Weights of a small mixture-of-experts language model, trained from scratch on English Wikipedia: 30.3M parameters, 2 picks a token.
Below are experts of layer 3 (counted from 0) of a mixture-of-experts language model. Rows are named up (a neuron's input weights, with its number), down (a neuron's output weights, with its number) and show model dimensions 96-127. Each number is 128 + 32 x the weight over its row's rms, rounded and kept within 0 to 255.
Before each expert's rows: "mostly gets" lists some tokens that are sent to it at least half of the time; "gets" lists some tokens that make up at least twice as much of what it gets as of all text. This comes from a sample of Wikipedia text that the model never trained on. Tokens count by the router's weight.

# expert 41
mostly gets: " |", "\" |", "a |", "i |", "o |", "ia |"
gets: " |", "|", ") |", " |  |", "-", "\" |"
up3 [148 129 169  99 122 123 149 154  96  87 184  89 171 100  85  82 112 141 104 141 120 163 136  94 120 156 169 171 152  94 121 102]
down3 [188 129 168 157 189  99  74  90 108  98 169 156 103 103 113 103 180 117 204 142 153 107 148  94 110 128 176 103 158 156 159 101]
up4 [154  89 147 111 126 146  76  96 106 110 136 128 155 134 110 206 144  87 127 148  88  90  93 126 111 163  74 201 142 110 155  98]
down4 [112 179 156  66  49  70 125 144 123 159 167 147 186 106 150  40 140  61 175 136 167 125 152 122 119 146 117 145 144  89 119 157]
up5 [110 116 167  75 150 122 112 186 154 130 107 112 119 124 155 161 132 157 155  61 110 146 121 148 152 103 102 107 139 160  79  80]
down5 [146 119 146  83 128 225 140 155 194 153 125 105 162 110 123 171 134 159 103 111 112  89 126 146 107 209 101  85 121 126  81 127]
up6 [127 146  74 133 147 100  97 145 167  98 128 117 157  91 101 125 100 143 122 163 117 145 134 122 117  81 104 149 164 124 146 108]
down6 [142  53 117 166 166 167 175 147 160 154  99 138 113 180 155 110 120 126 132 127 128 145 136  94 124 124 110 119 183  85 128 119]
up7 [184 103 163 140 144 135 134 117 145 165 115 150 131 133  84 134 106 180 149 140 128 130 152 104 147 132 187 174 110 100  78 142]
down7 [110 146 141 141 200 112 136  95 119 154 180 132 114 152 153 139  90 119 105 150 135 121 139 105  78 177  86 145 140 137 107 147]
up8 [101 112 116  98 140 161 128 124 124 172 150  88 113 168  99 109 163 141 141 104 155 139 117 129  95 107 122 134 149 115 122  92]
down8 [ 85 158 123 124 156 196 118  95 116 138 123 123  92 150  98  61 106 102  93  86 129 134 144 188 154 133 141  87 132 119  74 180]
up9 [110 116 195 103 127 129 141 120 130 198 126 174 142  69 153 155 125 180 136 139 159 117 149 139 146  67 111 131 178 112 115 126]
down9 [146 143 183  50 106  92 146  80 115 143  74 120 126 113 161 135 131 158 113 210 126 135 146  82  91 135 131 130 157 149 151 101]
up10 [136 172 123  85 141 161 158 154 114 150 152 120 192 134 211  96 136 112 136 154 155  93 160 165 146 148  55 114 171 182  47 125]
down10 [118 122 125 117  95 112 163 146 171  73 131 126 121 113 122 123 201 162 137  92 103 145 194 129 210  95 181 163  83 183 129 132]
up11 [ 93 119 199  95  58  84 155 150  99 134 124 113 145 202 171 145 132 189 113  93 159 181  97 142 152 130 149 176 112  78 192 111]
down11 [160 192 147 108 150  94  70 126 114 101 138 128 157 153 109 156 153  77  83 120 144 134 161  82 129 134 163 137 150 124 112 168]
up12 [210 111 167 123 178 118  57 169 132  97 117 109  89  94 116 164  86  79  94 113 134 139 149 156 127 131 143 145 128 124 105 103]
down12 [127 209  77 138 147 154 166  98 182 111 110 141 121 101 113 107 101 125 168  74 154 113 108 102  63 114 101 125 119 113 127 109]
up13 [100 141 161 135 137 191 122 136 130 126 110  88  69 173 139 146 151  74 132 170 181 135 154 206 174  50 141  97 120 109 147 194]
down13 [138 121 184  73 139 109 123 110 110 131  90 138  80 148 156 143 174 161 136 116  93  60 140 109 147  97 122 151 151 153  92 145]
up14 [159 108 107 221 119  93 140 103 161 117 165 143 112 158 139 105 171 172 107 131 138 132 151  99 179  28  81 108 120 114  59 171]
down14 [144 183  43 203 166 158 135 132  81 108 164 103 104 128  84 129 138 127  83 138 155 131  96  60  80 102  52  91 122  92 164 117]
up15 [114 172 181 111 172 159 137 164 180 153 127  98 119 179 106 119 130 162  67 168 100 129  88 163 125 219 150 116 153 188 128 134]
down15 [148 148 141  94 117 131 132 164 120 145 127 148 137 134 178 146 155 134 212 145 147 127 108  94  72 133 123 152 131 184 150 154]
up16 [136 149 106 143 137  50 126 112 178  94 159 134  87 150 138 107  76 161 132  60  55 146 128 161 133 122 113 130 146  83  99 163]
down16 [162 169  56 129 107  97 129 172 135 132 137  85 155 126 114 133 140 118 119 115 147 133  67 113 158 146  34  89 158 112 121 180]
up17 [159 144 132 130 193 164 102 152 168 155 153 149  44 106  85 144 146 111  32 160 164 116 127 196 144 100  96 165 125  82  68 121]
down17 [130 134 144 129 138 123 208  76 200  80  86 131  54 127  66 133 116  93 144  64 192 181 126 151 121 117 122 112 126 191 143 148]
up18 [168 134 133  84 150  92 152 111 116 124 181 124 153  86 149 132 197 135 157 165  80 112 129 122 183 172 182 126 160 177 116 194]
down18 [131 129 110  99 107 147 161 113 120  88 130 129 128 186 121 153  66 116  99 102 160 133  78 124 113 142 158 104  77 139 141 112]

# expert 11
mostly gets: ":", " UEFA", " Super", " Battle", " Grand", "ed:"
gets: ":", " World", " |", " Air", " Super", " War"
up0 [108 157 147 158 145  74 134  91 156 155 110 116 139 201  96 112 129 183  91 148 129 155 185 113 112 150 114  93 130 102 115 129]
down0 [109 124 161 132 122  85  83 119 115 131 144 165 132 139 115 164 123 169 150 147 203 119 154 141 150 135 115 102 154 103 109  98]
up1 [175 124 187 126 122  86 153 107 171 136 158 128 140 118  68  95 185 138 106  91  96  91 115  71 173  81  91  92 150 183 118 151]
down1 [115  40 182 140 149 109 107  72 135 139 167  75 139 161 183 103  88  94  88  90  87  70 127 126 189  91 159 113 106  92 138 157]
up2 [158 135 131 150 100 135 117 140 120 103  78 166 182 136  85 169 183 101  91  97 108  74 168  94  91  85 172 115 114 121 124 124]
down2 [122 108  63  72 160 118 143 133 115 105 153 124 128 131 108 178 140 137 176 130 113 110 119 171 123 113 186 160 111 163  88 159]
up3 [130 123 141 136 139 145  74 133 101 158 127 102 100 146  80 134 158 132 162 130 170 161  93 124  95 159  80 174 125 142 155 102]
down3 [113 100 156  81 155 135 105 129  95 161 130 110  92 118 121 142  58 152 158 134 126  71 157  72 170 160 105 147 149 126 120  89]
up4 [169 144  88 134  79  89  93  80 127 159 124 130 112  84 156  99 127 101 161 177  84 127 110 110  93 126  91 106 139 162 137 192]
down4 [124 185 120 118 171 139  86 107 112 100  93 194 133 103 140  98 151 145 150 157 183 115 110 142 104 128 135 117 137  97 150 113]
up5 [141 136 169 161 126  50 152 119 129 157 110 157 105  97 105 148 171 168  79 126  97 163 148 144 117 131 125 154  79 160  72 141]
down5 [131  76 116 111  95 117 121  67 164 109 123 109  93 131  55 125 118 187 114 120 152 110 111 101 111 128  91 106  37 126 138 120]
up6 [ 69 108 122 128  78 103 109 138 123 144 125 117 144 137 136 135 130 192  77 124 144 155 115 144 182 113 103 137 108 116 159 135]
down6 [106 190 100 116 122 136 167 157  85 170 161 136 186 100 107 128 108 103 146 129  96 124  92 148 202 121  89 178  88 168 144 154]
up7 [159 117 168  88 115 122 121 114 121 164 179 132 120 126 126  94 177  86 144 112 137 142 152 135 159 120 127 150 103 147 117 128]
down7 [111 101 131 134 147  76 125  89 111 106  84 115 119 163 115 123 109 188 114 183 162 113 163 141 118 201 130  74 127  80 109 146]
up8 [156  89 145 118 109 167  82 114 158 126 154 115  93 150 170 113 126 111 182 120 158 189 169 115 162 112 101 134 108 147 108 130]
down8 [142  89 157 102 120 187 156  86 139  54 115 106 135  77 198 134 116 109 131 117 122  65 134 147  80 145  96 130 130 131 159 137]
up9 [123  84 146 116 133 117 133 115 137 156  72 108 143  98  95  84 176 141  80  53 102 185 136 149 110 107 172 124 123 111 123 139]
down9 [157  80 122 121 123 108  99 150 117  94 157 110 134  95 163  62 140 142 183  52 115 147 169 116 169  98 136 131 124 112  72 147]
up10 [155 114 178  97 162 141 131  91 128 182 154 139 120 122 141  91 124 123  88  93 126 174 177 154  78 124  95 137 145 105  61 113]
down10 [105 125 174 113 154 116 143 193 153 124 158 114 123 132 146 142 146 143 150 138 157 204 138  75 149  96  75  83 140 113  77 134]
up11 [171 151 148  49 176 153 136  75 153 117 109 157 171 121 127  78 113 195 108 139 125 118 187 140 119 178  89 188 150 173 144  59]
down11 [155 127 140 150  68 113 126 159 146 137 101 179 144  54 144 119  73 116 192 171 145  83  70  70 124 126 112  95 159  84 133 171]
up12 [139 117 156  93 132 128  85  95 130 181 127 225 139 103 136 113 111 123 126 161 148 195 125 124  97 110 158 102 116 160  94 142]
down12 [111  76 136 115 119  87 100 159 142 137 101 191 142 149 116 127 116  79  75 135 160 179 125 160  88 128 128  88 178 147 135 135]
up13 [158 172  75 105 143  93  74 101 131  95 142 141 108  93 118 133 161 123 122 113 134 187 187 199 148 102  89 123  97 125 123 124]
down13 [136  88 145  86 135  88 153  72  91 107 145 132 116 109 137 121 198 145 145 110 130 219 106 120  87  60 145  95 168 139 139 173]
up14 [190 122 110 119 114 127  67 104 123 150 138 185 154  52 115 131 170 114  86 109 152 205 121 170 134 110 101 129 127 116  91 158]
down14 [159 124 135 116 135 163  75 108 109 124 153 155 130  87 126  99 187 144 114 135  99 130 138  86  98 120 112 144  96 129  52 226]
up15 [164 108 104 157 128  37 129  67 169 112 139 106 104 152 133 165 139 119 109 109 140 150  96 137 195  40 162 141 139 132 163 132]
down15 [149 140 120 125  98  53 100 116  94 145 138 149 136 135 128 134 112 152 122 104 128 120  88 125 162 170 127 142 137 124 150 148]

# expert 66
mostly gets: " In ", "In ", " June ", " May ", " in ", " October "
gets: ", ", " in ", " ", " In ", "In ", " May "
up0 [119  97 128 130 146 127 119  80 119 121 156 133 165 145  70 101  53 178  72  90 113 131 133 151 131  84 108 181 140 148 117 113]
down0 [118 152 174 114 152 206  55  97 122  74 134  94 152 150  95 126 137 149 135  92 126  83 117 115 157 151 148 134 189  43 166 148]
up1 [139 193 107 148 166  70 133  52 135 107 116 144 129 132 113 104 150 145 204  92  81  80 147 155 108 123 126 135 213 151 155 141]
down1 [150 193 119 102 149 136 194 141 133  94 142  75  28 128 170 137 145 180 100 107  65 137 113 117 119 149 140 144 114 129 133 146]
up2 [151 136  99 109 145 131 112 108 115 160 155 179  92 120 142 174  88 140 116 180  99 107  91  68  91 101 139 178 163 110 123 100]
down2 [ 94 138 173 140 146 111 165  81  85 143 109  78 153 102  68 108 152 122 170  60 135  68  87 136 138 145 131 150 144  79 134 154]
up3 [107 117  89 131 120 123 109 165 179 101 139  98 112 107  78 106 125 130 129 117 128  99 111 108 168 196 146 143  43 155 139 120]
down3 [ 61 117 109 152  96 182 121 129 111 166 126 135 143 127 137  90  84 124  85 137 138 113 136 103 137 103 105 141 117 171 116 100]
up4 [141 173 104 155 121 175 128 155 139 173 154 114 164 133  91 137 103 134 105  74 154 173 121  83  92 129 138 129 136 120 121 148]
down4 [110 117 158 153 175 170 137 118  99 116 182 108 127 110 114  80 110 137  77 202 118 140 155  60 143  97 166 172 120  86  78 119]
up5 [ 73  80 139 104 148  70  97  84  45 127 159 141 107  92  94  97 178  66 149 122 112 166 108  69 101 123 139  92 190 137 150 134]
down5 [174  78  48 126 129  73  72 108 189 136 166 141 107  90 131 166 108  81 122 144 138 130 157 184 104 105 109 122 142 117 178  94]
up6 [145  95 154  87 108 128 138 162 163 134 172 166 134  68 174 109 142  93 128 127 144  95 146 176 185 131  98 140  72  97 175 136]
down6 [193 133 118  57  82 149 143 187 141 164 119 161 151 109 138 126 125 131 143 106  74 114 121 207 126 129  66 172 125 153 125 136]
up7 [151 155 148 116 124 123 138 106 149 157 120 137 205 150  90  95 133  23 133  71  89  42 133  88 109 163 142 145 175  70 162 138]
down7 [108 167 122 140 135 134 165 169 112 123  92 159  74 150 145 125 166 168 119 149  59 132 121 178 113 140 162 125  61 149 148 197]
up8 [165 120 134 111 159 155 101 149 152  84 142 166 118 121 135 110 125 124 119  24 115 114  85  97 113 141 129  99 105 130 120 109]
down8 [126 119 224 129 145  78 164 107  71 111 129 147 177 144 145 127 123 179 101 151 138 178 126 105 104  76 145 141 135 133  59 175]
up9 [186 122 153 163 121  94 128 154 100 115 103 193 160 118 121  29 151  90 141 126 110 183 110 116 102 139 103 149 173 167 144  78]
down9 [121  92 153 109 156 132 113  83 126 130 165 104 145 178 151  84  62 196 105 123 131 105 134 110  50 121 102  99  95 142 174 136]
up10 [161 114 151 118 106  97 132  84 176  78 143 123  87 150  88 140 111 122 116  95 108 177 110 137  98 124  75 168 172  79  84  79]
down10 [140 159 128 181 119 143 130  96 123  69 197 142 156 118 138 101 155 177 152  87 177 166 104 158 109 135 126  95 101 119 140 133]
up11 [129 120 157 128  79  81 108 190 121 209 168 125 149 147 110 104 128 134 148 133 122  95  49 152 105 106 172 155 178 226 152 158]
down11 [123  89 118 198 146 130 183 107  82 124 189 175 135  72 146 119 139 105 112 133 119  73 129  85 152 153 145 140 127 145 153 100]
up12 [144 131 148  59 119  74  92 126 141 144 110 127 152 137 124 135  69 136 186 136 121 121 166 101  79  89 130 175 161  99 114 168]
down12 [109  99 156 118  77 145 148 133 133 111 135 146 152 116  74 133 113 136  69 153 130 111  77  70 184  54 176  77  83 101  78 163]
up13 [140 102 106 153 155 136  62 148 110 117  79 162 163 106 118  92 221 102 143 129 140 171 128 176 167 142 168 111 130 103  88 142]
down13 [121  62 154 143 121 135 134 107 162 134 181 187  69 129 176  84 187 144 153 152 134 158 144 144 135 111 147 152 148 102 169 159]
up14 [151 162 109  86 129 160 155 124 161 136 149 157 102 113 123 147 163 154 159 160 141 145 118 100 144  56 131 172 171 110  69 138]
down14 [115 125 133  96  64 138 106 149 179 146 138 136 147 109 174 117 131 114 178 158 110 192 132 123 172  83 167 141  93 150 113 133]
up15 [198 110 138 140 135  87 132 110 141  73 180  94 138 117  49 115 170 132 164 141 133  89 102 143 101 109  91  89  88  94 102 143]
down15 [160 126 136  82 122 152 131 140 162 122 151 137 139 177 114 121  93 131  98  83 153 116 136 146 142 151 162 154 113  59 138 208]

# expert 1
mostly gets: " se", " gener", " viol", " investig", " integr", " releg"
gets: "u", "ul", "in", "is", "il", "it"
up3 [107 106 153 113 134 148 137 131  92 124 132  86  42  92 171  96 183 104  98 143  83 126 102 152 140 128 146 170 179 168 104  72]
down3 [132 129 162  90  63 114 149 130 102 120 152 141 128 115 141 107 177 152 162  87 111 152 150 136 171 136 160 121 151  68  85 157]
up4 [ 90 137 113  92 101 187  77 157  96  86 182 157 183 102  73  93 162  97 169 188 152 109 115 112 102 159  90 191 123 143 144 123]
down4 [116 119  81 108 149 123 100 151 151 124 165 109 165 128  56  74  78 117 184 129 155 104 109 140 139 136 202 127 195 181  67 139]
up5 [111 162 120 154 147 132 105  92 130 158 132 137 128 140 135 140 128 144 138 151 165 139 158 151 100 110 125 112 127 128 142 148]
down5 [124  93 141 177  75 143 123 162 162 104  99 139 147  78 175 106 120 125 122 120 128 171 153  92 136 159 136 109 127 105  88  91]
up6 [142 145 161 130  84 120 182 120 108 108 150 163 124 134 156 105 185 161 119 108 179 118 118 111 116  81 144 131 153 140 184 101]
down6 [136  79  61 147 119 114 169 136 154 116 176 136 148 195  90 136 132 127 113 144 148 169 111 149 170 150 214 102  95 145 156 166]
up7 [119 117 196 135 148 129  92 128 169 128 122 155 121 132 151 170 108 141 126 143 160 143 203  75 145 141  75 123 112 137 163  35]
down7 [144 138 154 184  94 163  93 103 163 107 179  70 145 106 165 191 147 107 153 159 139  89 121  89 169 160  85 133 120 164  79 147]
up8 [145 191 134 164 183 181  52 150  92  98 172  96 165 113 117 141 141 133 166 135 122 142 103 150 118 107 119 152 162 140 186  62]
down8 [108 101 118 144 203 139 121 150 131 161 144 148 123 119 159  66 114 128 163  86 114 138 134 152 137  72 164 132 118 112  66 153]
up9 [ 78 132 121 107 152  93 147 219 162 115 164 166 176 126 170  86 124 111 114 165 135 145 181 127 110 142 154 100 102 151 151 153]
down9 [ 84 134 115 135  80 139 170  97 151 157  88 149 130  94 129 129  64  56  68 121 113 163 166  73 110 180  61 151 114 156 125 159]
up10 [165  81 140 142 122 147 138 132  81 152 134 162 148 148 136 104 168 126  93 164 184 161 122 178 139  73  96 137  95 163 156 111]
down10 [127 123 132 126 151 116 141 147 115 135 133  87 174 130  87 154 129  94 173 146 152 180 130 122 139  90 140  97 107 136 118 169]
up11 [ 86  74  98 171 147 102 162 133 147 156  89 141 150 239 125 107 151 106  85 125 140 125 144  81 110 107 156 170 129 194  91 125]
down11 [131 115 202  83 103 111 150 122 111 131 133 143 134 144 163 137 117 111 101 122 135 127 106 112 212 126 120  91 132 153 165 171]
up12 [131 102 153 135 135 192  81 187  99 149 123  98 127 175 159 147 113 149 126 155 153 126  86 180 187 140 119 166 166 156 169 142]
down12 [111 147  72 160 167 180 162 164 139 136  97 137  56  77  97 105 139 147 104 138  43 107 157 174 117 133  82  98 134 125 127 145]
up13 [122  87 158 124 150 110 131 177 134  92 177 126 157 146 174  77 174 154 149 121 133 142 114 121  74  65 114 141 151 124 136 162]
down13 [134 101 162 108 132  66 163  78 108 105  99 185 138 186 140 161 127 125 122 153 141  75 127 185 108 188  88 105 119 151 125 115]
up14 [ 61  77 178 132  85 148 188 151 128 109 138 176 127 150 165 139 111 171 163 109 166 115 124 150 134 103 142 170 133 131 139 110]
down14 [ 55  83 154 110 106 164 149 135 179  95 162  97 118 195 166 148 136 116 157 168 107 126 128 184  94 116 104 137  83 154 116 155]
up15 [113 138 145 168 108 135 116 130  92 130 127 128 114  95 136 171 108 106 100 119  60 144  93 115 177 157 134 107  93 112 166 130]
down15 [162 165 106 125  74 129 153 135 105 109 115 138 107  70 161 130 153 135 116  80 114 212 133 123 211 169 104  76  69 150 132  84]
up16 [ 96 117 129 152  93  80 136 126  92 136  89 161  90 161  80 164 122 114  86 145 161 148 163  83 133  96  64 146 182 158 148  97]
down16 [112 131 153 101 101  82 124 107 145 110 185 176 163 147 148 124 170 147 186 162 187  61 130  96 122 118  82 134 134 116  61 109]
up17 [108 127 128 149  69 169 153  64 133 150 133  91 114 135  78  76 172 140 101 148  95 146 148 189 145  73 139  60 173 144  61 124]
down17 [159 114  83 103 124 110 141 115  91 140 187 148 142 160 121  98 172 118 112 156 196 143 104 134  85 134 192 114  50 115 166 162]
up18 [ 77 157 154 164 135 125 140 164  96 135 105 137 128 108 179  96 128 124 141 141 177 121 118  54  89 126 134 149 106  71  56 146]
down18 [113 143 148 171  97  69 130  54  79 136  96 122 111 111 119  39 141 123 122 145 127 134 190 126 138 147  90  81 113  69 107 126]

# expert 77
mostly gets: "yp", "iab", "olog", "yg", "osp", "esp"
gets: "at", "ac", "om", "p", "g", "ap"
up14 [ 62 104 113 191 139 147 177 179 134  70  72 110 175  80  91 150 135  93 101 113 146  57 122 168 140 146 134 159 112  77 133 139]
down14 [ 62 145 121 107 124 173 142 147  96 129 140 149 190  84  98 116 146  99 131 129 155 135 174 120 126  94 151 169  90  90 108 160]
up15 [ 87 106 144 117 113 173 112 170  83 190 130 125 100 120  75  84 124 102 149  51  99 120 130 173 152 129 106 197 117 137 114 124]
down15 [103 133 169  79 114 157  74 117 178 192 130 111 138 141 136 130  81 127 117 148 168 117 107 128 142 118 134 123 172 173 103 133]
up16 [ 63 208 141 133 108 123 128 125 157 169 123 151 109  95 109 140 173 134 119 195 101 111 117 163 120 122 178  56 122 100 142 118]
down16 [102 128  76 122 142 146 132 179 106 166 130 123 114 124 135 110 158 103 136 140 113 146 173 121  58 150 154  82 125 155 109 183]
up17 [103 101 138 159 122 141 165 167 112 132  90 104 192  97 150 116 188 117 139 148 160  93 130 137 117 149 160 151 166 135 173  88]
down17 [176  31 108 150 163 132 136 128 109 142  79 217 119 104 126 134 113 114 125  61 135  91 120 140 127  78 112 157 172 100 148 151]
up18 [ 87 105 124 142  96  92 112 146 139 121 138 159 150 157 112  62 159 123 109 127 145 123  85  65 107 128 163 112 108 120  99 155]
down18 [129 138  96 137 109 187 111  94  74 115 134  67 161 130  94  91  98 184 162 197 115 162  90 100 156 102 152 103 152 107 114 127]
up19 [144 134 189 152 119 148  87 137 114  86 149 121 127 140 116  96  95 122  80 138 143 172 159 121 156 170 163  46 101 149 126  57]
down19 [160 141 105 157 103 108 151 140 159 125 137 176 113  91 117 111 196 124 102 133 136  99 165 162 149 153 158 144 208 141 151 132]
up20 [118 204 149 130 126 166  79 155 149 132  94 143 119 130 132  87  93 140 129 142 104 142 167 125  86  95 154 114 118  72 189 130]
down20 [146 154  69 161 152 152  97  98 130  81 177 178 152  49 125 153 118 125 152 175 143 152 108 103 105 110 189 202 118 114 147 145]
up21 [145  91 189 118 123 132 112 130 114 131 112 119  88 112  95 126  96 127  89 121 105 108 102 104 123 126  99  63 182 149 100 135]
down21 [193 146 232 178 183 134 172  95 104  90 168 119 119 103  54 105 147 162  84 141 132 106 154  87 151 148 153 133  89 125 139 117]
up22 [151 120 102  53  91 146  88  77 101 104 158 148 112 125 115 103 152 130 146 193  78 120 102 125  65 201 111 131  83 178 155 127]
down22 [117 127 203 132 152  81 184 148 163 123 176 183  80 128 110 124 136 109  97  80  93  39  80 183 105  78 130 101  73 154 142 128]
up23 [186 104 144 146  74  56 122 110 144 159  80 151 105 162 123 172 114 149 119 167  80 139 149 140 104 155 157 112 150 102 113  98]
down23 [130 136 146 143 144 160  99 117 111  95  28 137  77 103 108 131 124 106 111 183 119 179 142 133  81 139 149 168 109 212 142 107]
up24 [162  84 137 140 157 113 152 140 152 126 180 146 114 142 166 108 147 144 144 145 177 154 123 114  92 151  34 132 107 124 110 122]
down24 [170 122 149 131 147 110 132 132 133 128 122 144 166 167 141 115 255 128 105 110 155 146 146 146 116 131 147 113 146  58  82 113]
up25 [164 208 146 151 107 141 175 139 132 138  98 165 121 119 144 127 148  91 120 154 162 112 110 172 119 199 176 178 123 109 106 143]
down25 [110 167  89 164 122 128 138  53 175 158 140  92 118 142  73  74 145  88 163  91  88 122  87 207 183 161 183 118 104 187  86 131]
up26 [144 101  99 171 110 172  98 176 108 117 119 141 112 125 124 128 134 187 121 174  91 109 137 141 181 185 110 150  85  50 104 112]
down26 [140  83 128 150 105 106 133 128  73  72  22 125 140 147  81 113 141  94 127 135 113 113  99 127 125 162 154 156 153 130 106 142]
up27 [120  68 104 157  95 137 159 124 109 129 128 122 121 150 113 147  83 148 115 120 140 114  83 145 147 194 120 137 162 132  72 169]
down27 [174 132 155 133 154 182  90 132 133 127 134  85 129  98 118 114 139 139 146 138 107 159 104 194 138 179 107  81  99 158 104 108]
up28 [ 75 113 175 137  97  92  94 105 134 172 146 176 101 133 130 120 145 140 130 188 111 131  73 161 102 113  94 164 113  92 165 100]
down28 [145 157 107 134 101 115  90 104 100 139 148 166 136  93 110  87 120 114 137 137 135 120 129 198 133 131 148 137 189 126 115 141]
up29 [181 172 104  93 118  70 109  83  72 162 153  79 182 201 127 130 165 137 155 121 145  90  34  60 104 144 163 173 176 139 106  99]
down29 [ 93 184  83 113 110 117 135 162 200 168 119  86 158 108 124 122 143 129 113 121 119 164 106 161 138  98 100  97 144 112 132 171]

# expert 16
mostly gets: "\n\n", "| Preceded by", " place | ", "–", "—", "Mc"
gets: "\n\n", "–", "\n", "/", "—", "-"
up15 [105 176 133 128 128 122 122 192 161 144 162  98 141 117 120 160 175 107 184 190 137 165 177 113 126 160 167 162 129 141 133 158]
down15 [154 115  78 171 144 120 116 109 131 136 145 128 111 136 139 137  98 133 124 113 149 169  86 161 121 131 183  54  76 177 221 118]
up16 [102 115 184 148  76  59 115  77 114 130 197  87 103 129 164 113 120  88 146  72 155 163 100 170 122 162 144  84 133 158 111 128]
down16 [172 110 130  96  84  39  91 152  78 196 139 110 144  85  85 126 142 125 136 179 115  91 146 121 115 126  91  71 132 166 113 105]
up17 [ 87 174  94 134  96 160 233 115 147  77  82 161  85  86  67 151 182 125 164 154 142  85 124 126 127 164 131 142 104  55 173 146]
down17 [109 123  99 206  92 175 139 160 126 131 123 123  51  65  81 141 169 105  80 102  88 101 118 134  79 117 188 110 133 106 146 156]
up18 [138 125 104  93 110 177 130 126 107 105 200  44 150 107  43 137 126 152 153 177 142 114 171 163  92 117 145 151 140 129 123 132]
down18 [138 137 163 127 151 103 107 149 158  63 140 124 144  76 149 103  88 146 106  87 169 107 173 148 106  72 118 158 122 112 139 166]
up19 [ 73 132 153 110 153 135 125 161 133  92 152 141 175 103 126 152 108 109 127 144 142 172 149 160 158 121 131 162 123 109  94 166]
down19 [114 123 140 129 109 111 131 162 158 107  59 159  84 145  80 163 124 141 105 154 157 153 129  83  88 141 102 115 138 116 123 144]
up20 [147  89 199 159  82 159 122 103 119 150 129 141 122 119 122 173 152 154 124 127  99 127 151 127 138 148 108 142 186 111  70 104]
down20 [115 102 196  60 179 111  82 124 152 127 115 136 154  80 178 165 151 158  46 134 130 140  99 160 136 195 192 126 186 154 110 129]
up21 [177 132  77 135 167 132 221 115 141 121 142  93 161 129 153 158 171 118 119 117 126  62 125 112 145 180 115 165 143 184 160 142]
down21 [124 126 172 139  95  86 136 138 143 158 118 136 157 113 142 119 170 107 196  95 139 110 137 126 105 166 131 126 145  75 112 149]
up22 [121 132 172 119  24  56  66 137 144  85 112 106 120 165 106 100 122 188 170 127 117 138 154  79 124 145  90 115 129 136  91 120]
down22 [ 85 116 135  75 138  93 146 146 165 171 206 120 111 154 190 100 124 113 191 123 170  72 117 133 105 103 157 154 133 148 145 163]
up23 [102 158 105 122 131 168 107  97 126  72 130 113  74 113  55 182 151  85 133 166 158 168 163 127 162 140  55 145 121 149  92 124]
down23 [ 93 199 153 168 132 128 109 189 106  97 163 164 185 174  97 149  78 100 135 123 115 121 144 154 100  87 126 124 105 131 122 143]
up24 [174 171 128 115 159 146  80  80 160 129 118  98 157 110 140 188 157 112 137 182 166 109 159 121 141 210 115  99  98  99 156 135]
down24 [106 161 104 148 119 117 162 171 102 121 170 106 116 189 146 156 124 119 117 127 123  87  76 139 136 151 130  70  97  48 116 119]
up25 [ 53 106 155 132  96 138 174 170 180 171  94 110  91  90 127 157 136 117 160 125 142 121 193 132 119 146 126 152 132 149 110 129]
down25 [133  95 118 150 106 130  75 133 122 126 136 139 124  98  79  92 137 138 122 136 116 154 108 167  95 206 103  94  96 144 172  85]
up26 [158 144 166 141 187 138  88 146 134 120 128 106 109 190 133  64 145 142 125 187 137 158 157 155 116 144 110 168 123 105 110 101]
down26 [146  90 112 124 145 124 112 133 134 188  78 139 152 110  86 105 138 146 121 122 129 106  87 144 184 123 162 100 144 154 147  73]
up27 [121  96 169 127  67  92 121  82 150  71 117 175 122 122 129 144 123 122 107  90  85 118 131 109 129 141 139  84 167 130 122 134]
down27 [ 77  72 126  78 155  81 100 108  99 207 124 119  89 119  74  36 178 183 152  99  98 145 137 156 130  92  93 166 162 111 117 158]
up28 [144 103 148 148 147 149  97 138 164 130 146  87 159 123 111 146 182  83 165 145  81 134 148 109 142 231  99 151  94 113 146 120]
down28 [ 99  90 158 180 151 141 136 202 136 103 225 157 158 112 101 117 145  90 133 133 104 183  45 108 183 176 157 110 137 172  75 138]
up29 [147 170 124 117  93 156 116 200 136 159 155 150 151 130  87 114 149 104 118 167 148  95 143 140  94 120  77 147 124 157 138 119]
down29 [123 160 159 138  89 173 159 102 175 150 109 108  80 131 117 123 125 142 141 120  84  82 103 120 122 130  65 152  99  88 126 134]
up30 [ 95  67 161 130  67  81 173 128 173 155 107 102 131 195 215  82 191 120 120 174  75 132 124  95 146  90 170 164  97  55 119 156]
down30 [144 146  86 169 108  75 134 102 122 116 106  97 194 106 141 110 135 110  97 144 116 118  86 141 135  97 119 170 125 116 132 170]